{
  "experts_per_token": 1,
  "d_shared_expert": 640,
  "activation": "swiglu",
  "router_noise": 0.3,
  "n_head": 10,
  "n_kv_head": 10,
  "schedule": "wsd",
  "decay_fraction": 1.0,
  "decay_shape": "linear",
  "final_lr_fraction": 0.0,
  "batch_tokens": [65536, 131072, 196608],
  "doc_mask": true
}
Below are experts of layer 8 (counted from 0) of a mixture-of-experts language model. Rows are named gate (a neuron's input weights, with its number), up (a neuron's input weights, with its number) and show model dimensions 384-511. Each number is 128 + 24 x the weight over its row's rms, rounded and kept within 0 to 255. Numbers have three digits each.
Before each expert's rows: a language model's description of what the expert responds to. This comes from a sample of Wikipedia text that the model never trained on.

# expert 13
It responds to: Degree words, mid-word pieces. Degree and comparison words such as well, less, such, so, more, plus word pieces inside longer words like intrepid, resolution.
gate0:128140136129088140138148146153134137146088125088168152136132104119181110148146170140122170160130136154117108101162129099135116104104148165154128139141120081100182125152155126119098093152122152113136134146129139128112095158111135144100169073164116150107138144101122101122154122135111110153159113114097112111120150147117120134123077170104120124178107131173108087086127110121126147123146
up0:145111112092109114138131157091109103133121128136118153086129163107108117162145172111124119100140093156136117133103093093094089104108118085152081093171131136096135126089140118163147127114124114078125114100139166159112122115116120123107106146141119125131125119112129137112056159108116172154141141136143147123131127141090117114169060113088112144142137144159090133116138108138158120097118
gate1:127113154109145108121098145159169132164116146094141122180159143152122183147122135095139121093131149143148133126089131135108132127082098126149077098135147141127126135119113121115134172125150160116132099142106147147135151117121126140139125111074117126151164142120135143111128140143089097122123120118094105133137080128120107169162084115129113125149131095126127133175081089184114093100103
up1:134131109117133091164126133130077142143115137153132089126119136132119128122120139109145126147120115102159082095131137111129075159100127125152109129137116106153131144097119079134142100135143134131135110111157154160132117155110148124114114128136179147147124168100159148125111143115096130124094137133125110124164115116117109150157115148114107154143153124095162143085136146154072099172132
gate2:112119128083131200135131106118129105120135123077098076135127144124154119123136134117115165130093122072123100123118131159103138141117123128132172129103132129133106133091168105104142139140161098121131160104175151156177122125121174087161156119130134130096116144107149146088179134127160131131176157131121112160103171133156082130136158109114071136136127145152142095097148109109177127124164
up2:138134123157140164147111150129082124108171172099136145130117175118104158076127100103136123154103137135147107159140119144148158137167135119095160167137132139142114127144127140166164137140160127107103138126105150096113158111113110116126153136119148140121121133155126120134156136152160101111132138159141124110134141128106119125139157147107112131162078134122147147146132121175139123078125
gate3:082124100066108110113144147075131113128119131142144113094111149073153147101139108142101123138149141134126195111129134117157115135121127118157151176101162153104129148158154095132168112110113098123147121109125101130109111121123158134102127111099119103161150128056103141139160141141147155131137116152098107122127155122170146113119173101095144122150110103113102134148135098141179076127140
up3:131133160148153124114155077156185121099134089138139115120123135117104150097128130113150096112104123104131151142115130133109146116121120098111158138112121138140151102089161107132104146122134126146140149139102140128140137116149111127102162156149126100108105118074157150135114099100157114116127179121130131157075083108167140107115100104149121139108109124121120116126097113158117169134110
gate4:145135123167116072106135108122163152094113119101141096127113153109143164120091142090110111089113157115097139115087152121101137100130132155107166076158098080108147126122097133085124141118178127139113143129137139139131091146131141119175121130136127146109124153127139128108121131184141130166140098110120148121086148103149110099118106099129078115108129169147145110139127119134099112136153
up4:161137142129172117095136134117174094075144131134137174135136122111095082143095116099105077152187132127116108099125133107130165119081098142120127129164140094133145126114141143133130136131090147153125135093121200116119118153131136157143110107135134145132150097107114120081147113145144100156139131106161161105106119130090118151167172121106137090121132128106145164101115136184093137133169
gate5:097101095083123159116133129128169119124109154089118100135166134147122145141111100142128151124133160139136079130112138144139158172128163128131133104145131129136123102139115124086148142115124143114162087128163140127144148151124062131150150110095145123160134150137137122120131116105146156139096135142129131140146128092110129153114143128117084119141147113125142112119115146163137124178106
up5:083105162136079142119081119133104119130104143111119194094115115131132149128128141127095169118106174155133137152138187090078157095112147106128121105154069132118153154156120151132124136111156145095073132140091132156091085137117113116092134117090113117147096149088137085113119118145111114127117136132129169134118120086148117117139102110127118169139100143177124116082127108142144084115127
gate6:129090122093117126125156112131144110133143111120142115162125150121144162072139117101117137117133127101124083140130097150137113175113137143071120116132137101185162128146103121155132114092139142085123120180112117103145109165161135164076083140130099150096126163140103153060139103151159164122096140137110128101090117150127125119123142138113094129148169169122096150137125139121168112080087
up6:122103139151156118137120110084153134101146103086144075099084123104159156119101119150152157121128109136114154131159103098099129112136179140098136116145126131129117082142142152151126157114157109134206120122096099145124112166155125114143128114124130121155157142135136124154174079187148131148123143167131110103137141140069094094096107161118115165136105113131100098136117073166126139136158
gate7:111154127125145119134168151126167107092122168120148106154156135124131100142139130105104165118119126117099106061122140129133123134121124144159154155151138130097129122105144154110133131099113124146124131149129132121137125168100140123151117136087128092154135115144126140135118172123079133127164127115106115123158104153111204144148098128121161106124140102176153127111132169171136149158105
up7:114112116081079127108089145140175147136156170109098138144111128124128132155137151166158107109148125106135156158098105116102104137134143160165177145114131101176150130140135139154114098132090120114106154129117148128140146163150134114148112107115142116095105151122126121156148091140129132152127117171125174118102126145140132163113133144114114139160105114112166108127085135126094110116095

# expert 0
It responds to: Foreign place-name pieces. Inner word pieces of foreign place and proper names, often in sports results and geography, such as Bel-ar-us, Mal-d-ives, Budap-est.
gate0:144162110122134119131093138099130112121139162155097114165142138148147135160104158124151145110092154132087141108115184127129134116111152121102196114162130180049153124138162097107126128207160116148124156121136067170186142111145150083106102126175163106123131107115121116134082157124088115193106149117099143094124125164132102117143157117126091107047083097144127111097137135113132131131114
up0:119120107117127107117196136136125083157121112113131144113137180137132122119131153143134118137163104096110162149096127101118129170156120151144136106152103137142120101123104126160126125120097104141128120094161124134158143140161112131148166186147141133123136073137118125115114130163105170101112115110178117129091152141120144142120135162137102137159141146148128113115111136165106067137136
gate1:148130109141161113104102135108141144131149157110130152110117162195158158179139167108119096116141134137146111146092127108099095093077128143144122087145179111132109171116125147149138122111142173111080094113140059130106137130120134124118112100093147098097161098136172143161153104147089147127137142146163124134102108163135076132148121126118120155132151112153125112139118110170168075118102
up1:122139123109134085142119114139125113080146175166120080157146156145163082100100130153132140141176131120126141086099090106131151140083094124194132160154129112136151108147122179099163149142124118156140147116118123109136129170173095156123124154102158162113118146127100096128117104094133123100134090131110127092156152172067102162145130125147143148104152115117103065095121106146124140140117
gate2:135150100094137157099147137114129132151140122136129116075154115199153120137152104136148128084104101131104134125120141100130124175156145138070133106098153144095121109137179108117171164180115131141102133110121102148170124155156124152113099144120179138132141123168126127087130130109122133125078098104142098156110152112122099113148166169123112115153167119115137150146133088126156158112137
up2:098145123111145127181109134087080125106098154101138116154136156118116127116091121151147087148137112116117165117129086155082120141138100118142103150109075086141164161099149117128121114143106121153111137126131130097085103084080110118164157128123096129138135159103145163135166126080121142103134139128145095123140118162117140151107157164129096138147106147100108111164133134085138095128154
gate3:148108163123119133165156114121118133139131142117147123123104096134131101169140127160115103143105116129129092129080103134127138122135121159146090127105180124112117120140116103190136127173105137134111115111127134116113140105138126120106092149096120121149142095158142131122132154159142153168117122137160103113127131117102109093117132141082158156148150116130177164115185133084102088119127
up3:149114154137156127122118067146149107124106147113173141096149077128118112132123122155150130127146130140115105114115116110107108116153141118107131121111140101152164125161119121119129135141107106145116125104135171098085180105110167140120151145101149118087143168110106178078085163148115137113088146181169058117082103138140143115105122147098124125107111152140107158128130105121132188113138
gate4:103143162158119149145143167096136103115098170099125117217111111152153126154114127112149108129148172115153123140104154120130108121140092092162145121135095102124125119108108107138136101079172129165116148149120142115124149154122128142122108107147128128148161131114151149126116081103148122156104078091133105131092144152092118131110118113119110127108148118108186137094104120127130147107128
up4:124093127172166140153096145123143104124133108164111166133109130151123117132174162148114153120146148110138125125130146153144151068123119116137107153104099120133147136139078165110144118134111141135147152073166126103122156156151112157122125084089112178147169115100118101176123116135089109111162130101099113103123142121129120132128116157098117099118105101123109145092158176101136128142118
gate5:109169097115127125126068152118067073095139182142125128103100138171139110130134098147137143113091134111138160126105066139104112101118148110149145114131126100160138096110099139129096104171136127091159148145131143105132125130102118124157117166141112109116159141151113126134142137150143115170138128097127170133148146121113139148168166134094094116132134111137133129090166125125188122077102
up5:143171106111108114147109100154136145154142110111155114131133131123148144107163122115121097159137128112136160108117147090102133137151137123130139163199168131149149123101134138110143132128143161160134132105135127151177119129163126131136122151106117119133106083070102150124108162156134141139134122165159141139165132092138093115094110167109151125137149071124127102136089142147119121207087
gate6:158141214108148129130110149120160102134178134132137130117100141140097155100133106120085134108163126132132107147136104133140112150088108161118117105156124134110153184122112116117133110115134122152165097088084153125119141145137129108129146120166138124140119129153104158124158160134085149160156147095143129115142118145085104095099139164094115149111122102116120125118159133130114129089106
up6:138116136156106148165181114122141116136120134120136126160109132062124139159157110077128133154159153140140145141163113125149149068140113155131109153163185117146157102149145167143117153160158070098140119094112092072110087144125135150147122123123139110121141125134142155123109162132113140183143151120116169124155119137162122135149117141163147116139119138144095090103107136127117113149133
gate7:140160100115136104148157126140103117095135187114127078089157153136166135139111158113136090113159139131145148099144136138106136116104127130122120123118133139152120122118136150100104096136173149133109150155127172112087125120131143132128144132118141108090114122089102119106091144088103134123124127148106146089144091123120105173107093153141157081106151060117098163109141132113109118116120
up7:147091111139139113150033111158097126123112148133091134161117139127102151127130112124160105116112091166137140134111114119072091135144137135112122109091114123106109131124148103137138133150125090167115087131139110123140162147190117157130112105135127134142132144106092144116137152144110136115126133152083136156110181143119101083160167087106130096101116143124137114160132134125114133112158

# expert 3
It responds to: Personal given names. Male first names and initials starting a person's name, often after by, and or a comma, such as John, William, Mike.
gate0:114145134095114124138128133107141130101127115123102109128137133125140126147116178121111174104118152109185100125092209125131121111127139150174163116175149136134094141129172126142095129132111085146117109140158114126149139141195137109122128138165148146127141124152130138107096152120165134121143124124138154126101143171156127138177144111114099121141082155097120155084106139134108132145140
up0:143140127114120101127150100190117129107115113133143142118116177082150119111124148112114179101145054124140141109151134098125133146108180150091123136137160165078139078135173164164125109136128108119118126134128168173117145131120097086162152160132166133167139123109164122114112140101083166139106176121135117135130120115143147093142109117079123129130162146135115142125122104181140077143138
gate1:140176132177151139171109136128167085140145063126151118088131143142118169119128163111111163121130115112148134134107110098096168121119153089151103107118149117100163130122139142163144165143133156162155132110137111142159141117180133133081114113126104150121147113140122171132123141147136148188169146081093121099100110107145141159130131121088149139133135127122108112131183098138150110132086
up1:137098114177130145116135131155120116111150124152131067132103146122146154093116121158150119066151142129072100148166111108155143117159096146131103152130089155133111143169127107156106117131151197148162114102069154127128142122149120154115117140153139095123185170145150127104114108119141146121136117115151141133138143095151119158152144170132122149128172153134103146152152152125078093165149
gate2:129141122174145149129090107157162090129142157095103102156144126106116156130103136133088122123112111139142164167134160115110121134129105163139134110100138135137099104118133107127131137130146139083118084100124155155173110131136093122107134144148109153123141164105096190127128114132118153122123132121148115140105097110086111121142129089089126111123148146152065141121149152125143082136127
up2:097077117147197165149133138122106139133121136101146089150118141091118146136105126101141103084146158165131145175104125139127113128149113152104114120143122163139159145146122086121080137169147128120135130200135129119166111101113146147143135134125143126127131072135154098106152145097141146109118191130129115091107118123122123119159130127120116152109106120121121154163094113133104151141110
gate3:132151128142115130163169129135146152128114124148164153114099157117130108101109111173144098170149137120146154153118127100090127116099112090123112138112148138135143171112137095138132169127134096144128091100175114143087142108107113153126123116120117141151118104131154121137146115129134202109121142124109132102133183140120132100126151162114126136102083145163119153118082127119141121143121
up3:087129111112125127095104091074133114086121122089184121153091151134153113144165136126147128144114119152117138103186150086121141076158165089088119170122140141148118108109146106147138124138133111133085098095092164116138100110108167140161113120099126135107157113132109114113138158126169071165104137120115087101142149151134149151133127131115158163143167117144079174163149134115143121087176
gate4:165123169106139139153121095143097121142126094130124147140118144136149108141159132116115107149102121101107148141115120131109152125106123084142146158111163107075115135134087134096113123128141153173175175167122129128165094119170156074157135094108172104110122127103145095082116131165130165114148127125116139127084134142146101115131122126108106150106201118107162127092144125091104158131092
up4:163114116146103117078110116113154134121112099139169124170123084098127119118158119132115113127119107116127111129126109100106151122104103149166148124116106165101127166108091120123126146191099143156107160125132193130073106177103127191146091066150098126123140153096140116142136134156125128150163160130128160133157152136115141102125145189120135095083104076136103142120128131136126125107160
gate5:124128109144106137174121103105101133086148086077124143167155132162138161171119136142096141142110084127129115129130130103130147113130132144122105110147123100144161123091169153108139099146101134124147129134115139099133111155107180107167132115134160171165127131125115112129152164132138167097130079132135137108114136180121135119128138106122103169137132099154148091133136163107125106127138
up5:133128110138136097115155148135086142094114086039165125107167161087191164158166125172105162109141099147183133128149169146106155140109147127096170108129156138139133167109132102137139131110137139171135076095166127174160108154146151124117139111125108125130097119147116098102104113115129131134084167156106129161137121130163153109157133130143122130126128128167144126133147100106124154130098
gate6:115152172116106119101155085092109129141131116107147105110151135141117130111131129129135166131125116112165111159124154160141166128084154156120128090143111104133126090129082127094158079117088110125133147136128160099129108129074122158160114103105113126108128137117178135113092106153175131135132140086116103096173152141174151145119103089150115157133137145131123140120146106097114131105108
up6:144106137125123170090136151137153150061129129116163166116073139143113118083151130149142115129121138110155106156123126087125113103109159145113144122147127123103111150139133151157150085142117085094122109157159142152108140102160136143078123115113129160160139121089183150145168129112133147118149158137152163078145169135085149191159141124099162109132118125107118098114100133122083180137078
gate7:094135120126189142147132176106120096083121127140126081134141126144097126128136136147133129125146096087094129076103143168134137135143105135147101120152139136142155141111169131100141178141162134131128124125115166152154163149072114122122068129118137138113113111170146160110157173139148137122130134141113147105143100134077142133134128137144091110142161085114112113095125162146099133065082
up7:109122124144107119104092101120143146113138124173121113144126144146099107145118137161141136125139143123128130134077134115099169090138140158155115104129148132148131145149086108138097119135094120126129157148169133185115125128154094130133112135116109106122171146103122156128163092136113093145187134154122136129103136146156110124086145152118102088133138106103130093134110147153113130145120

# expert 10
It responds to: Line structure punctuation. Line breaks, list dashes, colons after field labels and section heading marks, such as Born:, Died:, Species:, and ==.
gate0:149152153121101084132101133105124097153117091127093129135103132110147142156139137116132124105110172132114106138129146131180096144132156155133140105181154125150123143148140126119131147172112098135146144127149097120134121126129124110102131178157150159164155114142091119117136135113122112151106120144143119156133129141132145174159129126100149140105115155122102156104129136107152132172131
up0:142116099113147133099154112160139163165120088131166092117133155115164110118113141149163134155137107141111134141109116114160113146151090147148124119170130141082096086154101115162148129172112137166132141159142098168138112089160088114132136150132147143104140115094141117135110134141127130105122137150118121137121091141136162117138090120131079144169162161149155140158130108138101124113145
gate1:106121131128138165137126119155156136137117158133134140159125113124178095154097173104133148066114104120108130140108141134081146179097116130117098090133128195150110153109137120112169109132129170187093098116156110075099119103098140123147109142112167153147139153104118150145128147189098145148134159112096164131119119158139151108154113140154134127135110134147065162112158115138101148130125
up1:120103137100118099133113134153132115132111183143075113117140128081116112133119108169144144111114120149151130106156115088132113189117114150110145097132149144112098118173141140091137111150152151142133169103146117089115084118147123169129134166148130124149101178090122140140114108124167181107086143101129101112130092111106089151149089150124092151109123165150115136135119108149120125151117
gate2:135118137139128120136152101126128164170145117138162103131188178122159180137143159124138121114107114124141177127154079083126113127154121141070118139122137153123118144190096128141125155135153129103122136073110112166156082094135152080119111174127177163173145090103126159082134101145138128138144096121120149154119147131109172123166075106126131116124115146169082138095154132110109101141086
up2:084107106161125142139118101083103133122123118123180121124136087151126096101090102118175150099088148148150156159096180125085115143125129115085154140118127103097123144090157098137119095144139150141112126126087138123133128139115133132130118115189107132115110147068152123141143133122132177135119126118130111147119115144113124078124156140126119109116084113104161111107088161085092123178118
gate3:078162143098100101088165111106143061193169144113123090140165150148152142104133120175156093141127143121109119140109121094134109145136165131144141138102105136159127153141147140155116088175116136147091147083139115115118114108144127142150131112113146142128102129105125097121083084150165131114113137152115156130140126117140134118122155139121146152142113109109144107114121143138160085142159
up3:171136165126102141113134130145164146107152081139144117109119152129132118119127115106115128098099101122171123086117166097129098146110144118099107163103124127121166115105095124131088119141136140075136150144139161153108101167101127104117110148120146127131128149107136131104158125127147111115103179145109151142106089127145153091134128148148144140145153120138093131153122130125149083136237
gate4:157148125139135151136140137120117097091085113140137112168116138124177125132137180121095128147097165125169121107118147108143133124098152117138156107095113121124114094121119089128087107151145152135130121142120132136071092130157111170143139151128141141126138120144138099129084114133119143129103101134169115098120138182131156106116137134115128139120134176152184116137133136150178179119190
up4:099144132154154155172147129125127142097124153076166137104104116133096097127137130106085121138135196123148111111161152141121144107157166147127145130163111108111140140054163133124140155140112138148136104089127181153143137122180128115105135093119095186126116138134135139110121154095104126141140187117140137132149071146133097123108150137130171096117128094116109102123119158121097163104158
gate5:129135133110093173095109179087111126137145130123130102134147124165110164136120154147150139134149111135152118109121132147117157122155112115157116120106147087128111107147133144134134125113088107108165163108172142112114146124065127109174114135144137127099144132104179129073118138098083154112075131148157147105155129116131145113091103122137106116123137107116146123145144130127141134183110
up5:148080123127111119130097104107125097096122087113098198141137103093155123120154161139115157164106116137119163101104189155152141162103091093133124185110142169118144136137101146151128112129142151113125126102120102102104106139130126121125139089138109111144092107128079099149135122119122114201127108119138124126157135155146124154168106128117137131162087109109112148150155173091151101145129
gate6:117129107133122109148132129124172095139137132104107122108133109148079139095128155141132108134131122148164117142112169141133125098132088113109144070150117125157133094157124133162144089171165153115146180123143159083126135116163120127102122120142101072168142127156103126084151088130182132162136148122132130100126102131110106152142120162104108125168114093151149135158112132133131120118095
up6:163088149151155118111142107093106131140134143157122090121115142092104131076111129094144111139127102115120110131139079089092132097103131158171122106137115102156108117130166128125132080135127119117130166117087135114124070121149182147157130141088155157164149122108142189106177120143128160139131087082131144170124115104090151170183134131131103110090135117163148112134101136126132118122092
gate7:103166114108138161123154137112179114099126129113148111129105115116132146166121139132128134111138140150124110119096149148126116125119082137136161168102184133129126121148118098067149135116129105169150151100146163159141099100132140128162104121146166117128150125095103137101149087109119085104137131084127122130096166103129132111089134096103108092134143146132133138114142141177131146096061
up7:131090118095125145154112114102174137144131152150109119141141128121121135111118203149158128128157097099122141128079131119119128149120127130180113096108137150177101102126106117123090161100111111161095125138128153128119097178135160121102109068118110094119133127103126132171133107147129142160127139161121098106115104178164111175113123146168121131122119114111124124164134135142135106141128

# expert 8
It responds to: Personal surname pieces. Pieces of personal names, especially Indian and Irish surnames, such as Devaraj-an, Balachand-ran, McC, Singh, Bh.
gate0:100177129115122155142143137108150101146101096147090149079149118091143097151090139132170178112120100127139107168157097144138126089126151147143166114152099136142167115124141172124136099128143129133149107145138117099118120115135140102089138066126116133127137131133130162123159106152141109165136145146124108115117119166117112147133052128118133142094121136113096120114169097140157160109107
up0:128099107139115095144126128123132074087152127117119137142099111127135165150156089108141152112173130133140152106126093102175120112118114128099172128135134147144090149117134150132115129143107140120115133112119136167141091103140149101133143130136150131070066141127089113129146136136080104139100123152163096144087141080101163164137117107093105122181094095092122144130111153154114102134135
gate1:124144141124119139179118094138143101122141124061087125123120125133131149117096131122144123106134122134150110141151112134102125153111129148112086118140115110133128167172084103122135110063144149187082124106125162103146181105128127116113163144106129137116159107118149135124129147144127154187138134182124106096130077118139140071139106097128143111128154101172086151133170080138094085148117
up1:119141112162116153118109155121132120111126131154150109112099132095116106166132171135138166144140125116109155118151096134181147171131131156155176124132134133156106148151091139126084109084140134150132124086154138096166128077124090092097147164115155174091084166086106143175138104158126181141142137119153116139117096110115116176136132119151106108159134109108119152094091101128107150129117
gate2:101130117151106125124143117148149105118130118091131124110170146147121163177133129112145131124136148143176151129114137154077157134125163123137096116158113140128142156148143117130113126115127124114128113110131161130136112130166133127155156128152137110164142105157112106126117131128100145140131121105135127153091207144136132131154144091089099152160123151175086110103115075130137144103100
up2:110171133115145113137124137151140147113129157131148137103127127152142106082088165101150136119155154129130142127115134101133115096107095139124108186140128100153090184115160111101134111075139133127082134129117149124127094126125118128128136129091152137139125131105152148123145070156168138122141176140137137129114172097113128078124127143150155139143120146130172110141123151144154122134129
gate3:121111123122091116123153097146127106150106099142099121093153116126163107121092086150151116144137109138109114130085146111121154112087121152141095113136118146127109161138144087119104170192093121125149097082131101160109117148132142131127103142116101097129149103101108132120112132105111136106099165087123130102125115145182147137070093146140151112128142143154135186150126126091114105127134
up3:134136165097143120072172094124139092124051119126162131118159159137113122099151148122155113087114121113146111103113133105128081110102099126136182117076126118108155118114096076140132098176136144094135130144124142096099115138151131103095125116115112082131121131116139139147101143137110125130123134115146127142108156104154138153141111089113091088163094134108122112160109066146083107122110
gate4:143188134117118159100123181147168111099139105135122160146133176118148132110125124108140075107157182064150126109130157112126127083153098149161158147125122112100137122150092171116150142116134122127128150170132156140124117102116122120143150103084139144123102131138118098130145156095162142143150111139139141153087096123092156085102110127135118120096152118097165143130148156061191146126114
up4:132083157156160122130107141151122135140144133171151127128124140137089094142120108098106073137165129157171138139150153124149127121176186070153137108167108138114136171155128115089065149188094126122164138100107132177124102159117097138145071118137148136136127135144121135090165118122107095113130119095130164138146143129143119160170130167140106115084148168156149083170131147131127117121172
gate5:143135121119125119120128113176163150112149122099168134134165161168130150129159140144147119106093100143132104075155147114120107136089154129142149132142111139110123142133110137140109135144088127097125122080153165118121119116090113129131149186109115078126166128117129118122176091150094139122149113157115144130124070137122132113152130101124116114154156131176148104119124197136102088195100
up5:141158093171092131140097145091138138117129075121144122100156109133086135121117097102112097112137107169156111102129115144111108122151173081132133164112121145153074112097104131143119126107112146148147119131102085118121141097105190154142131095146132106092135141101146143165154173080143129112119129155136143112121115096165114112151103135090099152158133108115145067103164100135107082093123
gate6:117177161099165136125081118077122130093173114130123137136106162157130105166111121136124133183128097088135105145126135104125125149097151143090136158130065111146118099132128129154139126174098116112172098116131137108164133119133071137091101101123109145106126127136122097141107117134139165149127153099099165137119115126168150099121165146100081133170121123084104127070136133157161131147064
up6:133145148089116140109115100099189144103106168118104089127159138143154111108119075132136172165123127120122130144100099154090123101090143107153156123181126140093131132135131134131186102143134139095130142127122140132134100176126132120115145129146128192122145145094153138140142112136120146148137132125100104171116152133126158127138154155116117152118110142113103078099151106067142163099102
gate7:130113160128163145117125139115119109158162138138133121178140171121152118155159137109148117125157151107123084110117124110166149129131127086104138182115115183087176122106141134089155143149126149154125126116144166181096132121117119099077173097116147118106110120142144085102157118122093185065122161099118142108095139144092139102071131125128125126122147130119135154095141121127106160142114
up7:131127126143120132088102137081134149148133126059133128159133110138111122164148147121149144169100125134091150099101112108128111148126127124130136143131138137129098140134100120146111128129094099137163114125180116099108156098119116112106089096157134160089127089156084121112083102137086131129162101128112143122115100182132144097124144155147125099069109109123114118119144149154116117084137

# expert 6
It responds to: Political verb stems. Word stems of formal verbs and nouns in political and government text, such as procl-am-ation, appro-v-ed, pl-ed guilty, govern, reform.
gate0:122129094154102155156127127104125123173109068094096142109135119121160113102126193117146127119128143097129199109145156111119148108087173128163154132183143123107144142151145138135095111113136097139106112118124159126158141116130104105121106182161155087134172158129126138101149126109159127135105139113128114095128115122131107094153104137093178142082122172102167124119134126134140149130139
up0:163098127088109137112158122101151165151180098137074096132136136158105130096112166155123154148175133134114105160100166129119099112117113122143118124082101109127129119113133151159154114155117148148154153114154174122153109137128138110109170133146128141120096104123163153115117137146123135175151113125155140133083113086124105107142130116150157127136129144130139109147143162124105167114163
gate1:165133140125135137108099118129161125132116111096111138108057108125108182165161110118110143110149130164157148117108159125091132137097154156154144100151180132156120153102114128124135132155124151164136153121109117116172148149158113163078156116116128119102115108158124130126143119155107123125121161131116141103103115132152085103126113083155096164107147113142106170115123077141123134090073
up1:088129096140150135117081131134145103123057170131150137135121132114166106143135122139177182146143115114132160092122090102170100136101130165161123155150076166117131168097121103125123115132132121138153160134121105092151143112155083124093108123152152152096148171106141088110144124109094098093116099160153170108147119112154117147116113132123152129131151145117131111135143135147173126130126
gate2:118117078152121118106166114089134090118132176182120132111141100093125143106126131143109148140157127080134131103133109156120097119146133111115146101129120154072142135124128142119186125163122108085139134117152142129153129137128140111142161152110106120115116126103098130086155154129126122095071135094164138137128126136131117111159098138112104140145130150167141148125145099134160133073084
up2:100142118140181123139099107099102185100096148133148134125161140148152133100133152115124090103115113119173127140092099104148091134124138140148130122097171100117129106113158155143110143141172142135086078094138111121143153144164183107112144120116103136101108101156140106124138136114136156157135128094080098104143160080096118121124148134100135159112157130117152130157157101126099134106159
gate3:115119100117110146139106141152088110126148144104106137105104135148112133103102126153128131147126143095093148097155115133152130138125087152137122133044120125133136114116118134171128140160123097137135115106134089128121092161115177142106124104135149138142175125106171139136119113092139148101103124105155117088106151129156154137096124144108102106153126149168150118143145128091168118140111
up3:153146148142149119128124138103120118108135103093145118099131127105126073124126081136125174098113143186082091129095098143125124167142097139135140129101154127133136125109140091146161114112128121158115172110100138135114108109135134139089100105125135106146064123075109166096111101085154137151098154105103139114087105136141126083134081135133152127124091208128049162192159134105132105124122
gate4:121148082144133154118159140072128092109126132139092132152163157107098149109077134105126094157111103120150123123124132139133156102134057099128138119150124144142057140109121148168127143158110106146112142173148137123076105158108132125138125141142158108147137110124101130117121100130137129132123106119164138105123121136119139152131139136142144135150167087089146137119111135134131140123159
up4:118089162111124137127132111060152098135134153159133134126104097123095117132117121121123148152134127118139125124155144109106124059116091171131154071083112132177137110130132148108151138134145130150129099094115123131186113145177135167108091166124119122127126135134150111144169138154135137150168127109158159113103086118113084175143113147106147112072145120131130137145134123173132089103143
gate5:117111117135143142068146109123107114105143135076100154127171112144155187109103111145161154160130113147146124106156143113074130124133145127142153148137150145120146157118057102108113135128134173128158118116119157154159143175104120136131127143126139105148122123132144145112166125147133098090103179153160154128102154153088078103153135118123101140141155139102145129126154107111132131131117
up5:106173089157116159139128133101117126128154112113153173146126092129158154145152124140133129168076158128158131108113114114102147113163148130134105157186111164141159111148139114087116103125099111093121143151147136137146135166137126117112080150073087119108118102144103112145145166128109134152131163112100132119070154090102131156147107114105132143126166130150121098133165139146128113109136
gate6:147114126097108126141086089112096135086154119154162122126121139179123148130138101130130136137130125120094124142144146086125135117133106123122136102136134113115205126084102149153138104121158130100149114117087155118140141088107161136123087111142106134139099141158149122091147168173114093126124181108105104139130129135097107131172130182116129109122147133135134161155135110113114126130105
up6:119135147117109133142167111139114135147134127133102110118105131147131160130163067148108123113143116131113132135153095153093121082100180135127135154131133094124088143146116161143115139130124129077161137107136144095070051120120104106114143128135114147116135133089147157148126173163135127119115106157147122159121162107146177149122085127112157112126134090157100162105108137157141127130127
gate7:147152154135134115101117158093141144097144179120074117121179140117134104143112127143135122131122116096120088113124118115111090146142108155109148128105114136098140125167119132101134136107134134115123120086088127153162151137106140130114115107119098150135123125130116156114120160091103125134158107119163146107073113182133130167138115108114132127141116138130121168129138161105109150105087
up7:122101144105159112138073118062136150123158135141083116145109124110169181152101135129139080096103129136118143117103144101105155045152129119132143159113165157163133157098079149107138134106171139098110116149130124142118113135131103137136128097113119134138163103114117172116122123119125073104128096139123151129127099101166152115116139157141128124107145132121139125133131121128145138108141